python train.py --norm="rmsnorm" --norm_eps=1e-05 --beta1=0.9 --grad_clip=2.0
Below are experts of layer 6 (counted from 0) of a mixture-of-experts language model. Rows are named router (the router's row for the expert) and show model dimensions 128-255. Each number is 128 + 24 x the weight over its row's rms, rounded and kept within 0 to 255. Numbers have three digits each.
Before each expert's rows: a language model's description of what the expert responds to; "mostly gets" lists some tokens that are sent to it at least half of the time. This comes from a sample of Wikipedia text that the model never trained on.

# expert 2
Middle and end word-pieces of first names, cities and team names in sports tables and credits, such as Viktor-ia, Edmon-ton, Gil-bert.
mostly gets: " Gar", " Van", " Charles", " Stan", " Robert", " William"
router:107090131162152095105117145164128144148130131116104135162118173124123115103114138171126183088150171103161082156134080112106167124132147092126133143119139135188174090127101129149117121137104112144106148149092118142136096104127124082106117152126149145136118164156111137113116172094130131085110113114136096140085105142117133126118143093172134157125110111133124125091125099120138134157104

# expert 16
Connectives following a clause or noun, mainly and, in, as, to, for, by, with, often before the or a.
mostly gets: " and", " as", " or", " when", " until", " from"
router:184132146083112126128114133175113095105107101096148114124127117138135146120168100102142122140105168119125141103166168141126132164110122174162147121141150143139111144101148149122149099130106164100073102100141117127137120114184166114112123103149129128166173109092115138112153105149106119140119125136113129135121138099146148104126139117144117147137104132119107186061143150181139129145066

# expert 32
Short pieces inside foreign personal and place names after a capital letter, such as S-ad-dam, V-f-B, W-el-ch, accented letters.
mostly gets: " Ur", " Mal", " Joh", "è", "ā", "í"
router:119156159149144117151087151113103083143107148153097151116070133136151139126101114143154111110142134143113129102129156106092166133095094136096152154153124116146096139171144089143143133135136100104128129108154108132096119088116131142149147131101114121142111141129134122115139162110160121152120087132160113115106130149079113137102133077141131124081094131105143147137138120114109096163143

# expert 3
Word-initial or inner pieces of long Latinate words before suffixes like -ation, -ial, such as reloc(ation), offic(e), prov(incial), equ(al).
mostly gets: " offic", "qu", " equ", " loc", " fac", " separ"
router:096147147089123141140167127133100130118162106116113142093162125172129152150111116111161102134103110143103119169090101133105129134137173169147120107110150115141129100130126132113151123150165171127137134162142130115129126103122109127111117106112114094128096130092085095112131149151153180070136122101112133131119143088117167141130123140150097115186127167137093114100125119151111134103167

# expert 25
Pieces inside longer English words, often technical or abstract, e.g. amph-it-heater, sens-it-ivity, break-f-ast, sim-ult-aneously.
mostly gets: "ected", "etic", "ful", "rif", "icult", " however"
router:107126083103148175155140122106164126084112143131126129107115108124096139163135139086138124136140141110082130137159098152172115140138121098128120173151120122099173163164153143124147120168155146162172123114109114120150137146118202075114117145142089132097117113093125125095136143088107165179112166134135113130114098152130083124093122123162100131110174174070118120165159161087088173105130

# expert 18
Capital letters and inner pieces of personal surnames, often non-English or Irish, such as O'D-onnell, Fer-r-er, McC, -ić.
mostly gets: "ić", " McC", "ñ", "š", " Smith", "ł"
router:176109140138137098125139136172121103141154128114128125132102159163121106156118126138113161104084152175161127141094107100096111144123121135136136086096138154133092117126118113107121118145113131096148136159146121160172126101149161093152120167133147183157091154164153145137123160128137129136145108103161092150109112161080155136172160122157103123111112120090163132107087145097145132100111

# expert 6
Occupation and role nouns, or their final pieces, after nationality in biographical list entries, such as footballer, politician, crick-eter, and the article a.
mostly gets: "а", " footballer", " politician", "ieutenant", " writer", " singer"
router:112141155136087128150121102118155141101138106147157145149142115103087168141162142099134074151146118191096116156109108107106094136084138133123100120145124100137115161101170137162146155104138137148162115087119101156117093162097107080152162105150148125130119125132150137136101101143188088119144148165120122132109123093155160161155145091104134142147121112130094130107117094110107143136099

# expert 20
Stems of disciplines and fields like econom-ics, mat-hemat-ics, social, music, techn, cult, plus the See in See also headings.
mostly gets: "hemat", " music", " econom", " social", " Social", " techn"
router:140154107129101150128136112061136118101147131094136103124099098144120143103119095112096102111125185106092114161135145141091148094110104096147141137161114107151163138141115124137147134105169179097109098104126075143170148147125139125090162144156160105107096099093143118124130090140158141113137167131140097120182123084189113149139119154107104124124138131121143157149149111124155121088115

# expert 11
Capital letters and short pieces inside acronyms and codes, such as BNSF, FTP, CHOGM, ISEPP, and model or unit codes like C1.
mostly gets: "CA", " USA", " JPL", "BC", "US", "RA"
router:137147118119090113107123170147146138106123130153154090069101096110157098121139146158102106129153164156169117122104155127141117081129142115101112126116154122105134110108115120106146134099099114113123119135127140126134131147135119131119072173085093118117127078181106155161153151130126099120140101106108094112145126133101138173153115134100103156116096109164107105165112132090143125122147

# expert 1
Sentence-ending periods, closing brackets and quotes, commas and compound-word hyphens, e.g. state-sponsored, judge-rapporteur, "...".
mostly gets: ").", "\",", ".\"", "]", "\".", "\""
router:117140148116149141109123104137148122140155165131149115091161117106106111111129158113168126137128115101133105120106142148087125117111114126147130159134127085114099153113128116104137159120158135110109093095094165101153136152154100127096129097096092110090143096120162140179092146124098117138140138145121122146123112161094095136139145081141101166102156107118140122147086100179151118155117

# expert 9
Nouns and verbs about institutions, sport, awards and work (University, Award, worked, competition), plus name-final pieces like Cov-ent-ry, Dall-as.
mostly gets: " University", " worked", " Championships", " Racing", " Award", " football"
router:107125129122070155117107134129133133106124091079062091134128103152100100084096148095152120110166136108154107096125145163167119106114142099127116170133106145101116126128134117100133111109124085138099102146128096097107120112090070094150178114169157145104136134144169115127104147101151165127133158148121104103118116117133117111138131172165160149146161095157156148097146187151135130135136

# expert 7
Capital-letter first pieces of proper names, often places, teams and people in sports listings and tables, such as W(ichita), Br, S(te).
mostly gets: " Br", " W", " S", " Ste", " U", " Mr"
router:156137122151147106089151186153121119134132102159132098126111157106098147114145083159099132080124143139161122158080085154136151147169144158128091114082131118116090109106084117166127122114095124167123136113129133142090147137109086116141127083126121132096110103140082139151136150120104116117099073102103125122124135144077186133129155114174130098121097151097127117103154114116128186150105

# expert 28
Demographic and measurement words after numbers, such as population, age, km, mi, lb, percent signs and coordinate marks.
mostly gets: " km", "″N", "″W", " mi", "″E", " age"
router:166158094137106107110104130115166104137094118107113129088117144135141095102130143136090117139153109110119155120141130090155096123104157147090188150171121103109136143123119118111102125100100144146110086125119155118125123128077113142149138136139127148153124148085147138112162077090153131142109137141085121111152089119103124104127099174152150151106111099160127142170113135191081114091142

# expert 14
First pieces of longer lowercase words, often adverbs or abstract nouns in prose, such as ext, ind-ebtedness, larg-ely, d-anger.
mostly gets: " ext", " larg", " red", " inst", " imp", " ob"
router:094109120077133179164149095108102110126128096149114152117124151157116148140111108143147129131107101128136176116172137146125158157103110152141092092150139126156154105151130123139159154122128140154176119143147155106105114156112131157125108157167135166124148141094124137129142108126103129176162082148100168116129150148143123159122144107084133136098158182141135132156129083131133109103177

# expert 8
Words and word pieces inside song, album, film and book titles, often in quotes or track lists, such as You, Love, Night.
mostly gets: " You", "!", " Night", " Love", " God", " Girl"
router:112130187141137162130137145144145157129107153112125123134131128126117113189112082141122123136130142086137088142102117157146172120128100117138109159115114141149087120107120142146130165161134141107158122123100108123117152156159110132183107110115147140142100120108077097143106099127110166149110170101105106172108137124142108122126101165128151110128147112109174128163147131110117137165129

# expert 22
Newlines, paragraph breaks, heading ends and table row ends closing list items or sentences, plus the sentence-final word well.
mostly gets: ".\n\n", " =\n\n", ".\n", "\n", "===\n\n", "\n\n"
router:123167102118094148090147071125139107118134145141125161120103146139117143118113104134158096065100102102124110126083134088117140114118132119157134094126169114132108146118112138118136141154181137152083098152125154118112153117103124191151124115091124135147119092142150121089105062145122102127119153134144155149129120172121111148159098098119136146119107104125129115160150143165143107117162

# expert 10
Common verbs, modals and verb-initial pieces following to, he, who or not in narrative prose, such as could, took, g-ive.
mostly gets: " could", " have", " took", " gave", " would", " never"
router:134143172093166169089156084117101114142121134107114171128147107150104162096145184137156132131106130135121162097132165173170131149124120137131170127100099153184116143142103134168128083142086144140140133125093161139135148135121148087141129124115156142130154145158100118101202162128116094143161149128160182115105116094164097116120122101093126093145151166140123119135128119089147127119172

# expert 31
Line-initial hyphens of infobox and list items and the colons after field names, such as "- Phylum:", "- Website:", "License:".
mostly gets: " —;", " Coordinates", "|", " Born", ":", " Website"
router:126164071106125139142087103116110131133134138116138129131158153141194143145168094090105131125106153131116158100114128122143125089094101168161131146133122126106122101127126086143114155145136102106103138162098147131088114155138116170061160120113103128120117120119129100144115109096098140172099142122136131139135161137137131120132126162125116161107114116094048155136168081151146132124101

# expert 39
Common first names and final pieces of surnames or name endings, such as John, James, Walk(er), Gardin(er), Merri(well), Dol(ly).
mostly gets: " John", " James", " Thomas", " Robert", " Charles", " William"
router:127091124167109096125122144159073113185160139119122144142147090126120090146097126111173165175162124169169114106113110137106139116115111084125152121078103163141159127113087123167111109151133109143140104113106114150137163117145127074152153136145113131139124108190112116123105117097146127152125127121146084152091136138141141125166159123151143144155124101150106120119104128087138147159084

# expert 12
Final pieces of ordinary nouns or whole common nouns before of or punctuation, such as timb-re, cant-e-en, version, plan, list.
mostly gets: " version", " property", " space", " line", " edition", " section"
router:129110110182126155178114157131126104104114163103165102131149089129086133111091156097096137170073100111094133122149125126120160081166114104105136092098151135123134147130114111121131087138110128089112111143129115111107106108129135134147129140131125103135145086092166100109122126137124176126086176101152130131113152133130140105111169155126143102106095129121126107130146087135131097124144

# expert 23
Pipe separators between cells in data and sports tables, plus colons after infobox field names like "Position:" and heading equals signs.
mostly gets: " |", "|", " Clade", "==", ";", " Opp"
router:119152113096123092118156155124171123171100145154083169127100156120163128115115159147113131096100154109169094134120145110101099139079101120138139150081128170132139159110149120128139153148124110104123163121143160150102176149164146150148085114110137151115099138093137142149129157145124116149135138148154127094159109181160128130102133118139113102119123129137111114142161129136143105153142

# expert 36
Early word pieces after a first consonant or stem in ordinary words, such as d-ur-ation, pro-ble-ms, con-ne-ction, al, fin.
mostly gets: " al", " fin", " char", " recogn", " real", " proble"
router:109129154156131142148157140128125164113109114143132110109130091085163151153122161132168113128135124146134136107149135103121145145144143075130107114134136148132121081079121123114113135129132117109178161122099119106115145121155111147134131067138108116098127139125120131099122085144136157087119101101159118112128149083157091169106158127112094112127125180111066074175105092138103122135139

# expert 24
Finite verbs right after the subject, mostly was, is, were, has, had, plus became, won, released.
mostly gets: " is", " was", " are", " were", " had", " been"
router:130154129101100140092094090140121089175116149144143140166196109090140148094072089129145171143101134127112142109172140130126145124140120144167104122139167145087075096122156166132129134128110148137125155141172162114119136130120132091133108150087145118147159123097137147131156111146096106109099122108128142103084125112154127092124098118155179134159186111113160121124128108132180109122134

# expert 33
Capitalized opening pieces of Asian, Slavic and other non-English names, e.g. Ch in Zhao Chongjiu, Kh, Bh, Z.
mostly gets: " Bh", " Kh", " Moh", " Ak", " Je", " Ah"
router:132121159139145082133114142111123118145141117108132156101143159128154121139099076109115109113188085127130109152100158133132127121130136183126101153139189126109138126137118125117070136142095110109143178098107103149139103144138125162115113098120129129136143122118113132157153155109108113143098112086111102132167115129101131150115137109149148088135138116098154113104099154098138111113150

# expert 30
Inner digits of comma-grouped numbers like 11,000 and times like 5:00, plus country names such as Mexico, United States, Germany.
mostly gets: " Mexico", " Philipp", " United", " States", " Northern", " Brazil"
router:155145130167108105109066122113156120116119130170126101162089127096179087166135104132091116109134176087150145149094102109107150147090134076131120104154113069134134107116152140099179142126112131094136091105084119101092113068134132115108101161142146108097105165152125118132120115126122112115123116169107117117143145152104104171157127116099136128105093121165135098124104122104157116165152

# expert 37
Table tokens in sports and election results: headers like Season, Votes, Candidate, Result, plus cell spaces and row-ending pipes.
mostly gets: " |\n\n", " MPC", " Votes", " JPL", " FW", " Candidate"
router:119170099143148151116137100146132105165100117158124151188113127145139114108124120135118102176151110096177117087179131120129136036118109099106152133168099088120110171134112130160136157129083135143134176147147179129102131143107115163163152133108138114111095159145136105117141124126118131123125164139096120097165101133117168136123088125120154148148094106159140108119152125125144097084149

# expert 13
Nationality adjectives and person nouns after his/her (German, Italian, brother, wife, girl), plus suffix pieces like -on, -ian, -ese.
mostly gets: " girl", " church", " German", " law", " gun", " daughter"
router:144092106136106141125116111122115151101156122056115122119152113125066114130129113151180124135088107175137171150155081129128111113161123106121129135138170094138156132140151088127143161107150136110107092149141129150123107136098149145113138154153147140102154107166142156144123120146165160064148130141172138155151098101177110125101135124123108146138139102096128132134130106140113110170125

# expert 15
Single-letter or short first pieces of ordinary lowercase words, often after "the" or "a" in technical or biology prose, such as h(ormone), h(indwings), wh(ile).
mostly gets: " h", " wh", " \\", " th", " sy", " colle"
router:124136100112207124176123119122144140098096143136151109104132153126110160138141163174111113096113123105098154111154173135110114139117095153097115077097102120120131099118092130112144099132148119149139168123142132133116095131115132183123102084123138068154150109119117157104135087093115111136161159119139121114173164096121132106122134123090134130102144115144154125160128149155092124125169

# expert 35
Digits, coordinates and field words in place infoboxes, such as coordinate digits, "• Total", "Census division", "Mayor", and parenthesized climate figures.
mostly gets: "″N", "′", "″W", " Coordinates", " sq", "(s"
router:166131095128112118157090156115166152159093110122116141106122151145134130120146147160094128155167091133099139146096113126143116125158106116105135140154141134113153076103132123103122152126090117104129146103153155153116115113121147131093131158121141167113134195114116149091171173153171102133115109134073160107137134145114147117085126152120127137104099092156078104135126144139147121095148

# expert 19
Word cores carrying meaning within common words, often after a prefix, such as support, pass, form, leg, comp(ass)ion, opp(ort)unities, fav(our).
mostly gets: " support", " pass", "vent", " form", " leg", " direct"
router:102105138144128108114103092108105124141119181104100150159100156127080152147092115099150100124165154154168150126138125153074096115143164102133138157121111124081172119133130104080136132152176119142115158142097097132148093149127134118125155153145140130123097122097128115103108115133127116126125142099129175105122128128181156140091131114131126140136128120113121154136145135151146119064150